{
  "num_hidden_layers": 8,
  "hidden_size": 192,
  "n_experts": 32,
  "experts_per_token": 4,
  "d_expert": 128,
  "d_shared_expert": 0,
  "hidden_act": "squared_relu",
  "moe_layers": [1, 2, 3, 4, 5, 6, 7],
  "router_score": "sigmoid",
  "normalize_top_k": true,
  "routed_scale": 2.5,
  "balance_loss": 0.000733,
  "balance_bias": true,
  "init_std_router": 0.0371,
  "lr_router": 0.000507,
  "vocab_size": 32000,
  "norm": "rmsnorm",
  "norm_eps": 1e-06,
  "tie_word_embeddings": false,
  "optimizer": "adamw",
  "learning_rate": 0.00205,
  "beta1": 0.95,
  "beta2": 0.95,
  "max_grad_norm": 1.0,
  "batch_tokens": [32768, 65536, 98304],
  "max_seq_len": 512,
  "train_tokens": 620100000,
  "max_steps": 9914,
  "dataset": "wikipedia_en"
}
Below are experts of layer 3 (counted from 0) of a mixture-of-experts language model. Rows are named router (the router's row for the expert), up (a neuron's input weights, with its number) and show model dimensions 0-191. Each number is 500 + 25 x the weight over its row's rms, rounded and kept within 0 to 999. Numbers have three digits each.
Before each expert's rows: "gets" lists some tokens that make up at least twice as much of what it gets as of all text. This comes from a sample of Wikipedia text that the model never trained on. Tokens count by the router's weight.

# expert 16
gets: "-", " ", " the", "e", " a", " 1"
router:457494488530509532532563539514499490478526478518493492513540507523458488449481448462497469473533502468495501552484478526502502479518536513478508536503526484519488453499464475509465475478520475532502503475477514506511520528489527485505501527497494514494468497484494489477490472500529530528509481535515486478524490526499534491544514484507492507450461501469557463523523492468566501480513528491494481485483513511485474512473471509480503537493535456458470508530506517493510472524542497500488471477537472530476500449515468529542531534507477530503485493461493480526479477480453488495
up2:497501481523497508484493497486537534473522483462514505502491482524492522484542438488509514511492475467481506519506524482534450482508520483508473542493491502513482473468511500492524462522518458510563476473506507527497511541520473487490498485527528523496474525512521468518528522533519493519509491502500525475448539511517462483452492480470477491486518509525522541550476479508500506547516515485523455547488491496468476488453499557495483494497484494535458498422501486517503513526491527493492490516477522486455484477513422433499492529458520489547481481524516501505491515488488514503
up3:471481524505479530510522509525463480473513536510482539516469502488509491490518488515504505544460498537550484478490474519517492490513491521488510534495466522528525443485502512490484465500481520544448495489519476469502477527465544496490510502487504475476491449472513492503479522543520491524517511458489500495505474505511532514472537527497516486479479480483508495522451511508505469510507522476522508473461501462495518451471498482482478534494544552492470456492520502539534479568510521532466512554527572470468487501519486474539500487527472523535525517467477509478529469494510507527
up4:518465480510452474510482521478460499482501473469490496476474493486515480475467502530517512508507526494529481485478509527532502478537534495506454500468474520540484480500496517482507487490461536555503452537508526484533526513501508509527457475497486519483491447482495516491530522481466512494488512513473511492541528522495536552529499464550485472495483522483512502477501484514486548543517547490480490509544476468523478519509494497504512557466464524524530475466515477557517477531489526510500521493545486478498494515533463460466514503474530441467492498506508444491494466494517459496
up5:485500470503514555486547537496526488504505496518489508508518507488543507479533492566448471533511513508474470526503486506501464511509493514476474517520473468486527529520481519497514524510503523506495483484547502473469525521522496502477543514434494476491495500533528497494516476498527502531518516497507497516535501482478479497524528501526472467514546536475527470511464495490518510488508428497485464495549504434509549485520466521482516510495483500521463459523519492523517482518494471532523566533513522512476475502489519473471501489500529470452568485511520496475521508446506480502
up6:524493449513447537524500492529472486489526493507526502493508481544477505482526493480517490474542522506489489560490491531479495497495467462489477503505475513481518482507505502532524511551507478490473499549425488510511508469482504452534485470457541502489471511464548524523520507506477523527503510494509461518476551549508496496523509495548493519448477520496500497533486503505517503478476510484454497449477507528554483486531493543458480510467441485457459509491524489508489466516477505485509489503535536462480493472521514532494512519500470506530510461490481460492490528493484486496
up7:452528512492503475490541537470512513525509456515520509533532520514508515522489477498476519493507516495524436529523546520525511488487491482498516525500510516434490462494507458536510491502532483485508496479492520538484522484463462481509477541491491471488492465476450477475499446550513423525502527469507459486529524518534517491545493506507467489500474478468498467458497488484529459502510480482519508511475477492511479511552477512478513492464533496478482513513521511493480479467501524514506444440498552514528496486509477524473513503529526516480499524500476505472505492514522552521
up8:555524516475524479471512548464461479461499486458526495532553522484511497537544499490512481510488498454490486515496499556500506468501508496552513495533508487533511490514515487525486539529522520505500499522482489526509531510496487509523502445524544483484477514455488506517486503420512447529496529475503479525502516484479490477489491507484507472463508447535515461525523510498516519449496524489483526494519520529500444464512503515492436509511470489448467506518511543510477539540511504489488529507521504484493516509491526518543491503516460480538499481502515515504482451509474505530
up9:489471512493506463517495488514449522497496470522528498504489504537469471456529513483499476463451496521477497492514525497536479505492532489516553502494514491534462470486483508474510487531488541469490509495509484485507519573441463515493493525472499424486459487453519530496493469533503482515520524441464495475526487496477504478548502501500494546494494529525501500528470497448524496465451499475492476463499456482456500508465498500499528556500519490526493466492493503467518492493510542507497510520528517517486489507523516484537507536485507507472496472477550517529510482552503511490
up10:491543504481511504496535515539509482487455487458529477423529489469477493476478468466522493534492525487494465542482519480475466495495443545522462492529436508481485512500538489504455510444504516515479507509474519507521510500501486522493508462470492499519501542459477509489512484532539498484508516463520545515480527486523548500497521453502476492479503495526555456486488499502510510554508485501474465486508493512494481504475489498427485505521512498459487492518496494523509509489521506502482469494509487475456489484497465523506496503562466551485505475514480490520507466473495502549
up11:486483521527438547516530511524502512485501499504486495520505492495447507496515494510532485485499491465542494527480484497507515557486508517525559495467493499538421479501496474531540478534509491474530517549471513537521499510496531482521426484440502495507484531503484459487489498513457489527500479489499527513515499520528459489483498473565533486495519504537521501490509493475496511504504532478526534484505533459511496490488503493534532492461518491509470529490493496460523481493563504489455470492531491514482479496475491497473502534497450471475482455503491497493507489483522554472
up12:530484517480477492512508521536504527440483521502484461493512504523522518501514447503529505478528481508493538545486533511498496441541509489544483534510471508471539484496566549548502502498467473492505496490515470497524507497493463455491478492547451475520473451502509535507494485500500481541528461512534512502531485512529516472545495468492539483519467508507543482509506483460498493513497494469515438532460505508474518493445477501484489454540534525501511510496520489462482535521493487498471492455527492513500468522538532522487510495505493485531488504512533497520482497496515541520
up13:480461501488487546497494459508454479491507477428493486507512483485509505569532480474528465535517502474504484501463523490497477486494457462470468498501484479537510503509508453489510502492507496529498467491510501452547440472448524503551477528499481544531492460544510457523489472487513528504538461486517499478514512495451517497494514484571487478492504479514513509491527522510489494476462521475537502506509517494474496468527468492512546517475458483477533511506509485468486525481512521529568484502499549484499484465499513531509475514522472492539510518512483492498477515486490503499
up14:506546516523506458529521513486504528485514516518471457479509526520526492558475517513489501507527499503511493496488496543478511469493518513435468446487475551586523475473463516499484456528535485495481484537517513498499486464508479468552496463477467531481496491493497502477492540501512504515476496518504456481482454531482533525483480540539543481494504510489494465481509515472512512514481485504505470515515473509477470454500489519533473460487538546492491471518505494500491489512515463513513497548524486513522507501476480515564494539534474526511524463463486493516526527476496490504
up15:517494465539468511492586495487547478508508515507477493497486499498506431468501475521503519460477486530499509555502523512532481519508469458499475486523461498470528515511528503483495548492507495552496515483513504540485536489438489474510505494478467497490460507493443507488520456529517502498540547473514456478435509514510529529526538479501513474478470521454534519496515486492512520487501493483502492491462488509480528474469487473518478521469512469495478513493504490556493461510488512517471495439518533493500490481514522506529497495506532495462531494491476491512481487481482465537
up16:488489508489519472491481540497503521512466529484532494485505466473519480470512483512455509513510463488483504518517504478537512482483498478498497556496462472482549512492476482468451485488505491480544516479523502551522508499534482492532519512520514509473478522555526505492502477481530454515503495492495503486456464455558475522515509524490471567519454496462527561505516519491532500519492551498516493537470480469511484494521508536476513465479541505482479467529550502480566502473484528477495493515487527495461533514514479514479491494486479506487500509477533503480509504509488432459
up17:537491504540511514530495498461468493508495520538466511485459533476494478510544487526513480460532540550471495539464502493515499490506512528489567497546525477525468502486495458500522513482537516487480486505528528509489484513493493497474540488475501441532489441518527486498553528517523497519546578514495482478527520499508491533493537476467529489459459499479520498488513499468533506503512500478509467511471456513506510539525485516438469536518509507496460532494511498496508472528500509480489472497485446485474513515517496451494500511519462505515533496496501485469506533499475482502
up18:487478488514546510500526513489481486500499532483523531473495475508458472516517501468505512501503502525514504507513462557514506508499494521465528482505522484467531476447462491495477487518488494532538481521479447516436464475474521483519460498494522542505511500505522466520489514512498514520459545551522485492467531516509480484498505556502487490459489548484553494488496494499517499514522521497492527503551524506548563524461555528534510528481515491482500529491530554533495447502525507515488499518487473535519508493509525479497483495460477476502490527503512501508545537519538556490
up19:503529509507504524468508538532469453508484499525504518470527522498542501549505492502529494505550510448479498492480483532485440463507490476540483489531510516464490496490496496503556527472502494520531498539519494509502508479464512474491500489495528517476524457520476521453510498526514510511504476480530494509485483524502483482514485562482545458512445477510523497488508527512568444541497497504536483507484495498493515530579472517498535510473509517486530475502510506491449473489516534507457557503551499480507488487500501492509533483540463483518483536480504514516493508519460507488
up20:497491499472521457482511498529456481418514507478492477498528500505461506485489466496499478463523499536458507515494515486492485502509524529507482511536496508480518515495544489481527463516532516487501489450511541530461488481482499460492487508483535514488498515529536537488493488492568443498512480469531472490473487489529462520454482529509482524482491483465529513491529499496518489503526495510530508525532484495519457529466491530473460478487490505484534509520537513447533524495517508452450458480525501513497509478500463487485528499494498562584535515485480526491491508503504478497
up21:539512490535442505508506506484493493471519490535481449527505502508520533474515511514495482425527540514540522526540521486501469523517505510517490532499517549425515519479546522467461484492525514457494480520544489505489511489483529482529504492472496510528485514476493487508480500480516464518496483500519489510496458541469520480517490519493495473486514533486544440479493517443504518436517509503467534479520486563503490514517494486475486479543500490486526502508485500518480472452515480501501504472501523528480496494507480490531538476492514548499541505479528501512499531474467446478
up22:528518511512541491514558496506536546501550481497503469489508550497449487481508460512459492462496504502492500498465489479505505491500526541491516501463470518531454529487517523463479493485523487465546466500455505473538494496486479499495472438470506474511515490483456503480512499556508474527448505519499510506521497470499533521551491521520483480454439495507523483519473501475516494495506436501501471489469472493528475552540495515504494468492513517506491529511505504490492476501517476504481546489503543493467494462488476544504501495453532469484477520501466491497482516460488459507
up23:502508580501519527518482533508479517461487513530479475441500508512480450488504477457470491477521458512468494483520509516476498505514491507470513490491526485434455477502523519491509460465540526480526495515537517489522504506502526508557501540517497495508522496495440505450426522442518500482518460539541474491541496460514525546496497496487519482498511482469511509485494473481513488518515530511524490501512504528497479475544507497476494530479493480475491484543549506485532487452510526493472458489500512492488477482499474527482460480520505491482478470478507521526526497492497520535
up24:504507482464484513489469507514467527474490480534516489562490487505486503473510513462464518477495516510525482518495528459551476463514487512509462480537529497456523512497514526501516480501523501472488514468498558494515510508471539524478492534474516506485496494526518498481517459510467484501510538473456476503509545483571484523540506507505482494446496480505500481491475517511543478524493518526500510523520521536479494508461466523448487518501507475475455463477500494477526519481541508505475458452457510514474492466546524517473502528518500522464505523479461523531489485495541554540

# expert 11
gets: " |", "-", "\n", ",", "|", " ("
router:489521460522456569505503568530514506455513475535465510521522544503501528508532460482499494521543497461482477499552498495519490501497494511484490508490520511517473484493499485503455462481505496471521484485485482520535479499488529504526502537503497448520451487524479473470494457502483492494444513500478499503493543463527476514538478479497519485498495451460512467522536512468529507452451499494488492549499494496510489496515483521440496555506474452459508502513543490469481490515514502496495500480533509520502463500494478515505542487544520508516497467504518502548539493508467492495
up0:511506500473485519541539503501532483499518480469501507508501529535525494483452502463493525491488487521475514528540466472507526520497504484504514505529505486491510498471503507532520463540487464475518486523464526484460508477465525475522519480511475481509490552514497474463477483503527515500494464500469470531524454497515528445494525506524499463526488483496487519508448497541492540476514489503509473502500506562500454480469472488476536461502495497474499522483518489536574533505506515508521489473539547437512493456481504495477518500519446508443501518480543526508528507445511498485
up1:476546486460476470511503497481551502435537485530534482478461493458446451542496538520492474479505470501502493480523495485506511495472491511493501486500528518499458523473481525539518502496504464526493420527531504485512472475500514519508475515524498492540513484514459501508488517512525510499486552503467493480502500525527502518476490526498450512534500541555547530495514535532543511481510472487475466518481511505546585498500510487511495516514489485488521506521553521489498499512491488508454518468498475531502496519488528495497521533490508522465541489475456503528513517511481488498
up2:531522483497459499540515518482526530481507499496495535492504476486527519507485532480434462473544528486492540488507436492549509513475542521511463498500498488508571512497547492449490531526520481507484501524523483493473507510473473489543531504474480490482506522448470485552470460513478476478513529517551511503533452503497520505555525462509517497472522539517475504459501489472498523478510501520513490526493512466517474523519523478508504511473499462533526538536473490549482490463525485527499518529502494512465495480512527492501461496477503528497511497538500529516478507490477462518
up3:526486456521503527516521484474500494487514493484501511506503535517499526490495482471516489502547508508477493534521514489475465512467513510518513447495451504500505521490532472518476550531498498521531485496490555488473519519492500532549462513486497463524482485502492513484520496533527489498497516526555516503530480480519511524532495461496462493503464522497522525533467483499520488525523483493436506532519496484484519474489488534513530532488518481500521499484504540516442477497465520581486509497584568470440493493497507508483523443528508524508506497497516503510507500467507493439
up4:502491495529527498506492510477489527496485541469501505505515502523499549491504491490535493485488504505524482525496543543468522509490520521498534480491504466495500498505490545473487447528504497478546462479544502504530485555430502553512529512530510499491501515543525495487520498481506463498533482463486506505574537487522505489554493500499544456521488458449506449498533518504499505498477487498487528508487507513477468503498484554497497457513485501503492433537527460513488537465523490480512495490506535521508491511503487478520485539504511481453563514529462500491487465465497536505
up5:491495549513522520504514535515519547540516464508491514580538468496496506523526499498487473505535500427517479501466483520536526524524513507528439492528482541526533477482499496485518469483524492478507465463509490535556459498477516514522480451475465534463488526482490486508485491525469499516484523510486461523483527512494462446498522486533520500463471481476498508474468475444488513500465528523493490493464499515467492489484481504481508489506536497501503529483530477520519538529503478493548491501530542523517498461521496503527505511465511480496462482508528482501500516510460541513
up6:509436449510483505488552505498480505479447500489492518546526473519454454538458480486498530504484535514504480497488470514488484509464469516496461423494536470509489494486514537458494512551528489534520498526484478480497471501457479490494538516531495495519498508489501480491534474473515514480474500477494503497529513476540503496508523464543512539519471478520514469489453465512500504496521518517492547487520483463495474508482516504521550502488524507519488515492510517521430525458499482514542528509512545529527467515491509496488530512507500471489492482539503505564527503516463485508
up7:496486471509521498553517516473483481477481499483484449488499527472528521513498495479548499529586546494515477517504480478515532496487478509536498460504451548520525490499532509457520539484534556509475515535500532504521466515473478489511530528499479526491483483501485514523461505515530482501483497475492460477461534515486528479470508510509561534479509464495483459512458506543499506501491498510497511470481490546513526533553455540462479481460499495521505470493489472529514501483535514482440500490501549495504479449478494513507512524502486493525509502523484475496511500522504487530
up8:482518471485495495532495524491534521442495468511519493474491469531522558550508452476535516498512489483524483540501531453510514498485468529492546475493473486533463505498487507487520476473537439516477481466513460470515498500449460464492498546554481504494468487478514504518492481534532471526477455505514516484513517473497485460557504462523479480477545465498544507507486494498496527480493448506518475501499504498476490466490502542466523504495532496514482524513511502520492490500499526485527497506506535484480505495487551443541528452513520506523523498504525514487504485450503522504
up9:478480505471528546463484531523512493489477472494538508527530535513479528500484486495535505476516499491533469494495528537508560513467465510480502540488505484470498518489550491544491434530554485505486509552515529511531430505490487523528498525466506479505470496501471505481510552467500522497483489535498523536502512521519469494497486504533473480521511465516536479510501479508520506512482516485475548512501516476515537528553533490542503500489468509520523462498507493473478515505534468496482527506531491525537498497514487502474529502523506478517492473563511426486491518518477500543
up10:475507517457511495542536534538547552503489500466531486503507542483517480535514493501496490482538477498495483487545497511556539518470493493533527567527523527458497476477532527534465460538468494466524469522511469516483503479494483562520513478471519487484522478497468497455518543508509496502534499497517505522541522506462482494488503508482531514489472503508514470494506493529523485510492512499526505471480492517511488443478532556459520519492534504486481500485520578524553525498496478475483513456501464476506474488498508503472493444493480490508515508486507515476486512504472517488
up11:515504502483519531503546502490479479520537450493500503428483482536519513501544526497460500502505521472487532471482515501498523484518516492480493483451519472495454474527462489474522462512510491538508500503522500550499503479512493492519453536457474473498482509501497471491510498512494500471504500485479509536538471511492521508528508520489471490526423524518497428556490502521526502486467475459444491522494508472501518507506515465530521511519508489508489504474524542544458507471497499484529513533481531499502530477527460477467514512504470500498569517513522473521499451452487511507
up12:464558485540506502495490469544478494508516473508474489491505481527510474495557483434402532482502476500519494472480493492472486510486484512501487499468480485498474507455524428457522460525487522520493464505541450482519534496525473492486512542502519543520473527483498467512535474524508503511542551485489506489490543496483512517484489483498482535531508460505493455488454497509506520442494500479503528514492503508511464460488501489502462537513471536523502481500495475504484468510511535508519480491509514490509464508518513508499455538478514484492510501497522460470495459502472510504
up13:526497512514475506485516561515502484438498499502444491514534471535512491491501508494490523513522497454498529498475491467516469520506493449462484482521495542510489467494545479484522441476554528482492530487521484446529506496492483472516513488518506495481484539484496485498468545494446485511483558507494494491545520484505492510538490492517520476521479497481533486516472510492514489517507467452475536475465506522519462498518518520540526494462525510499523482460519519542438499445493519441504475494531513511534488475491482465456493495491476508516489514491467488508523475509507450502
up14:518511509490546521530524510511529466488522488523483507499530521493467502501508514499470522494494501520537508491524471475569493466498492513460506521475504486530558475479526560515483443483539481497506491507515524526536456490495493547493520535476496497530497501483450536416470488465507508513515471490484512477463512490525523524478514508487434471493485467523522489470537509485496519520526466516491518476503488492475496524493494501460479486466522493501477430513522492506479494515523500513483471541487497469512458478540487526489511522471508453467481493484543515512532538524494510535
up15:492507480530537521456514493488512487496503459477491494501584533493529499525511537461527485510527510500488478478516478544527527512531497521489518492530463502517489525485484517508479508506498487491504498486547461458474481485488499458505533520488529530513507508518526442474488470464470518497497486453525487537548526522430500552510502514532521528522512469483501467477504466501497476473536503507515516437477495476505470532549538495516470457494531494495471486527509517482488475501505531462512480475517505473493493463549481475531509495476514472523526483470518511457492480475523472480
up16:561536457499493511472494469508472503510518521476482496531496489502494504531540539467498488483559501466529484507500503471476552497475523532491500473468465497527511522513445499447536527499506527503468493479525488472496493505482533500477472505470480516525454558476480444498501509495491525494501537480517490486474509443556466518508483444499510492480491469478515517464491478459504555461498497505492500486509498544553503507489511506504517514504522476513492476485538469506456502526518534531508468481524540485494489497552504487462503493530499515472485479490504474477519469464498533463
up17:473499491509527464528493536506513513463440509456527468494526498509477498503520486527487507525515555455517488508527489484501515489501497509477485500499488482502509478498466514522502529487523506476519485482511462501467509512473475482502497516519492535484493495502499510492459501476482446541522525558484532500520552489518506478520470502538474473484513435497498485520566485486491551472502517490475498447516455493431465547465488502525494493449496533515468465495543489504536542464518519462505523542525518545499479487513499493509509496512517507448500543464494526488521497485516534514
up18:488529518492509473492501467488491475541507517509551462531516485476511498480472511500529502460475504495469493507472507474551508534507486482482509487516498455536522490510530460502549507508437522464496488515497520437450491459457471489484514476502551458520505521471536466480531503516469501531486510487499542481495511512545471496541505478510494526516503476474498516529491488472511525478495501491461529479515508491481505445539507503472493543458469485462500496517501506503463510541509520542444495502523545489496526479529519433512485505500530501495517497477517467537492548520502493516
up19:501498482467500503480470490486507490523496467494550531467479516482506536461463496503533525470507496503499477491480491504485531509530529491523505460478519475513490507490452491546505526474490482474497508531471479496487521509506490558494435505531536545488503573475486446546460512482471497493521508483508508482498543452504510526504535483534472515486533484471500520536480513507494505478535498473512529505513506506513550501529510534478503484455457497548481510487510561544515501486514539449504517468514502511473446502508485505475479477502523506504490503547497474478497514548507487554
up20:558541450485528498516512540491497532505492489493505492454539510516503556493510457493527492512476545470485487504505480468497496498491528483520517462502476530542544483478517499492508493566530450486493487498473496449512502496402468519495470482496475526502490492532523505511523522509527449516478496549492480524493485469459512451496535483504527500502518476487504485511457471502502498460485520488480478476490456481470508469512469553462527478516513496533486529501498448496474523483466510519507494520512506479531483500522552487518482521490525519498500495503483511513517494446510489516
up21:557483482473473500492492481510530507512455475528494504508536513483534526512511485509520488466478484471507475484462525492511527505487520500462528512494521505456510457488482482506492477480536481524470491504516464470483527470478511486537499512514550539485507494515535503447515509473532471509524508543483483503469504484540536497494520460518503490481497496531520493461456479497530480482512486500473525492483534532524503550520486488512545481478555492488530512551504486460486480540527524499495460508540486520531518474486497472529471484497468492468507510497554541565487554551521478524
up22:520477499527516501485521563482468536476506516491504512504542521525512535498484472505498555488557511506554495535485496493437518513501497494476514519532515524515508479461508504488508476486504511496520493496518536499580474464486509447505460496528498486515483488532510453512510546515503544457498506520477485526478592508516481464517527544527486530483469507473505478496517519514522503471490471501486486508531510501506490516500499491506491466544513497504496500492504484457519554512534488479572515493494507492485508454482527478532532507485486496534467503485477492548514509533493530504

# expert 29
gets: "-", " 3", " 4", " 0", " 6", " 5"
router:493485482537520516449552544484490517505505479458544490508540539519507519485507480493508518515525496466481487504529537499558525528536460489515495505482508509519548489474480512511513491478492489549528473502524486534533490498490494514511500447492502516471456529477516506494501493505486500538478515501514488561511472508516505487524556458496506490505512507532564519526478487515557513504462460439487533494505503506475526519470464496501516558512529478471475521516519484509501490502550559471499483484524514538504502507566467457532488521502500486513503490527489512486507487468509515517
up2:542534514548501533504474495529501472470510477465505511493478533477476493542472491429467503519511530467505477501462464533473486515523486501530507501493489523475544475465477527485455508522499467516521483504520503468518496469487503505486463459478555581446520526514493500504458518478496509464492512497507497446536519464506486500514501522503484499491483470480512510484507486505524498528481483486479489519510521481519491536497460534517478474518497520528560500477512538506533508517470545508480522542481481482461483516515524473494478529507491514511495545472486493475539463488552474518
up3:512517526506495565472511516496497518486490485491507472488492512518519502504521510479519503517547528459524487521520485545532514542481494482524492480468512524512499525497511531463463513514523497543528506501478481515494497473505530497519456505476488522423496498476498490463546494527510507548490530513493512508495469498506497511511540474467493465494503480507541453481475567548497492543519507447465561497517514479556467499515498522456486511516444467476466452519501519502474502501470501510442508513535493531464493483507491521510484523457509529473511491458472496507507493473512539503
up4:505447520508522470519502491500506538522528460492466505519496510528498531532578471501543488508493512479523511482475479487525497483439529500477455522490456505505498532510449528478532509533461479494523514515507529514498510518508527527529480526516556478468503475516522478471488506473507512513465522504478508480517485487478556452508500481527454508521476512518476459523522506468524540489504516445505496516535522488476478486496511487484471505509518501504516482485501471468470466548440522482507460474480469510502497456513512457512536515495481487484526473515498439533468503517475509499
up5:497544481504493541495507502476455525454487464503521478513475508528498509518508511476515468498519498490517493514494483514494480521540499503494462488513513493548504482482447446486482497478486508534473497514521493577495531450514530521530448483466476493501498506515504508503480509479510520499504518478512493540514525448482535547529530458543500541456498460511499503505504550519509481509492544452513494463517532505437499535523505509482483522520508465467429490496517449486497541501524494497509486475546542510497500511465461507500499516520480485515542493496480519485497511513525545481
up6:521466474520492547475494499501519521504455473491539513526491455502498530497511472485539490485470546517521481504462520522520518531479510514447502512457476513535513534518474511454530492502523519474533508493535504466483494483469481489492483515509453531462425480502500491502548545547498490516496482463471496506504506505499478498499504475510484462480490492477505538510455532452498509474541516472480507522520539477480529528538484501450518458466514488487506508512499489494480533508519551492491479503506473527466462492568484482512468501529513517505488529548480530484535518493501490537
up7:470491556479490518484509525489493527478497488497467446548520517500455512462505452484529483471485486512541510500483493453500498485487495472520500517474526523517516488499520505483523517538486516533505499513515521483474506524447523496473493533506505489511469499471474502502509536548501518526474473452478484491477484510507438501500481494491486537505485521485482458541502505530523502452495477560467560469525475471512496488513533493497533498484456482500496521435489461509526466525515543505468496510529508541513500507517487480514463483546560488517508490490464451539498471527518508487
up8:488516526518518501490528459485540471490486536506488555502484524500450455457506465512465497505517522532511491515521460527501498463452506511508514494485500518525510452503499514501525501491516516514450488441481474530524463507466516491508487500492479489510498467462516481504525489498518508523510513543481471455494506537513496515558511493518513484477453490505513506494475484459527504459486449477472478502513439540527427507527504531513474530527503492555495458537502524502505474497465463539478481494515519533525496500479482512483515511478536485492516484492439487519489514550483504520
up9:433493484513509529459540507472526500451554466524536545474531526512427476506521486476500486481507521499478479522481479477434533505485499481497466506542484505528464513493511484506479497507531522527514526486506513512507512486536514497494470472472499500516501524512547462515507499489517517471512482561513480498554499475543513501510521513498513471465536516492489490524526516483518528507516511490504501521503511498487497518477516550497512520484535517491523518522497504525507418444529546535517507492518533520499487514538492527502487474539491471555523510506507549493479463485518521516
up10:504476500536467539529530490525505505483470441460515486476494514522479516500486503485469473511562515516481509506515455519494475528492514505491493479477520557490466485524484494471456491531511531470493495481489471518489498492510502465492479467498533500511487519495437504516485521516504513502458517509501501459500532492501486535494466499506532464464532545454489506511484479516512500512508482491521545495476466487498509483483505480469489527516562499464472520474520511489535520470488473517489475464491542486500479484507472497497473450538511485547479533504541467473483575464549533548
up11:496462500456497495474499505515445488491533481480488520504474519483429482476453450519533484506524498484491479505510451500491542536541462536520497466462530479516524487533511501476449480509471540488543502454484510508493500506510509470511498490508518504494474510533481498482496481503498465522484507487495497470473509462482524470544507453548509547505506495536492495509514479495495523498519543527508515509468504489511550517476510536491527543485512480537537445453504495497505518545505485527465505507482479487491497498529504532537481535529517490491490506515469432541504537491514547507
up12:499512478518492514509505506495510535498518508513465543497510480523502491485526498445508509511509452492507488531493490498495502518484519502488446483470501471536490477477500504502550502505510480465508524487487506470512522517523464520517485491494520500519455494484509457456465511476501493523493447480473510502545488491518484504447510529496451440512503495541502505521515509513521508549517486500480489497470491499466473478440465561527566481512512532532531538525514467491471518490470540483516511527511465517511478472525551487468551543482500494530514453526517525529503526535553535485
up13:520531512539507500537483491511498506499527485481496482458506503561512520461515470472486516503517456512517511518509477523508503499440495498483507460449512550516491475488463508517475546482482473548484473476496482463477515509491494503491501479481514529476506553500467477512474520484517542530515543493520488457486461516556538486493549487538473489510499504501537494539480507526523487526475510467473475509512515530500487530525531543526512530509477524506466454498502567462492458484485536518500474465530527502484500500509529495493489511474515489497492455524547451498557499511505505496
up14:494507507506488518503507509517513513490524497451517506520488488537499518479502524477496497515500515461467483512468501469492487470487523526543517481474521494459470481478531428481485510462507499486474487480495497512489527544493483520525475500476516507495516512484488508531500440495526453541507460535501440556503497472437524471488505461505472533529457489549517512513433531499537513517537465484503485519513558484478485469468476509518474510474533519533523504537489510504545456511479509451524485510482462506470525515492523497506466491502512501468507525500470498490516490439515510486
up15:483477517547499523503518485520455501508531496545491503512537522521513478481504474515491456473495484497469475509510468507491486521463485512492496532512559493495463520475502451526537495459516509519489417485481484448496482489482517486480537494461537493527508511518500490478499515542507528488521508481478465453531536485542506497461540503527466466499491512536556464493517495514528492470525543518530507512514519516542472496528520535496504512499532496501529494505517511535543458461513482476495520481536496496500495480500494542511546495457499495541547452475497488499531493490525458486
up16:476477531497506530502506564523525504475493515454519423473531543485475443503492501506518517530516527521548527499466522510487509516531490493512491526551449487519499499478487465505517509532506483510460479479487505535458505457487496483531538519461496496500485484534512501460487498490552498526508522480477501486509483470529482519520534512503515507535538494560498482514510511513506513520467521502517512532523537501501489504437507497507519487455462485470495499489502473504489498507507468456478520479534495481508496494468521468491495498555444471496492496471518447547501477471543527505
up17:473494505494508470507490460503538463482463518466536509538520488456474494522457533470474530488495530498466480482504502503499516523498507504528519450533485479492486503469542510512507488519520515500514502513523510502526458504533540529551447503503540497474500493537529484486499458486502536485501507493513483452460523483466499483523510469550517484447469535449450519514504511503523482546507520492510512472496434510488511475480537514480461496514523468455506506527509486452492460513504506532468504465519475484521478494512461523522475507511506467522482525518495460496501532542492549482
up18:479480469496486542476564508483518473466548471475538469541526520526466513506514518502459473508498503442503479518505502547540496505490516522498464532524490519530504434494492482493528512532495517490448473517474504501466482525498492469497506489527518543498498507483538510470530503477501476518542469469494562494519510504445519461515483493492494530481521507488502513504496513522492516520452495484490507470538547546498450522475499516507529525484497509482477444514510481511461512521500476467536494507499481486481491488503516456487501491507483486480529536486457489497456486487430526498
up19:518459501476518502537477493484481488480502485503509519544483519502507545521466496468462493536499487502539517538489509485521490528510470507497509495503461473480503489503462516491454502477495550492508511469422461519504530537481528483518513490501490563566503489544471460522467525497494491490502461518501511507532468537528508511515507441520502488476503480534494502506504505486490536522466531474458498532476491491501533487552466502464519495502492489520501444518499490551480497514520504545539518482492552481492505510495470478464479450550470481506505477491511510508494526522452477518
up20:513449509506482561475514477461478490500499460495488436494489524482549502474508470509510509501463475518507527497505472509484525501501515504508506490500487523492525501484528494510515465492518482528463491460526525522520506479488479519519513460477472508517503506556474455520515485482515460509541565495508534494546506484504500563533489471506491510482509502530489490525499472494521504481465464484442490488556521514476517484493516511510488537512481486555512510501515469536515487489463528543505548511531524465440503525529452496464494542524469539505523490505534526482497478475519529478
up21:505507535516517515518541522486519547474479495526539532510530456483508477488504532453472517462542476464512495488480516496521498487482529520476518478498502502530506478482495477497500478488502477493505457537498486532486490538487524512490507508516543480488492513453522480471470495525555534478526510493491491535512526518533461510482532523495517481487446546501565507478483477482516517516514475518480529557506518493525500506496489468493483479509462565457474459498509510477513484441516510492489466547537523469502474479475499525534473481499498524463495473564477500494536465493467494527
up22:493530463471519480455550528527524531540476497465478481539484496523520542458503511514522490535490449529526474510526446518518510479470527488504481484527529456470506462518532479521537517511482533503546478473500534509535496498460500452537472528494512479509482482479491526461482481541481535492495479495447505510528543542497475521476507537497491506451463517545485500530501497490506518443502559499498488469480506476483471472470512503495509516513516469484519517457513502477512496517505517516467499499514493488494488473492499521533495485508519491496534467508532513530539462464484496466
up23:502497495468451491485488492483514526499478490517515463456494512494481488503513461533517487512523504532485505541461429521467507526518455545494506497501524535515555471515498478521494533457509509492484481521508549467444493559477492480494497515550542488493474513548537444529543517516513487494512507472491498493504482465505463504519503484513491513507481536514511476529503532462488505483531530469497496544534476475482521491462489542462482540503487551530451517508510470493541500519552492487488483506517515492499514497509489508506541488547499472505494471486496516517466485462489494540
up24:503544468529491506498512477506547542462524514488535486496489459477505527500490503449494477544580506464521481522490522507490534513486479470473460515504507495503480449515501473513531526507507484499495458522478528508507522501492495466460489511499479502482495559531513514476558513500521525523519490481528489487491544508496434525499509507479504491491497529506515479533476517436532498511512480494485483517478554508524517492532493472491523484514464527476452502507520536519553466448519497494492494504535543485482524488498491521502521535511498474547517487488483441538523480472488504527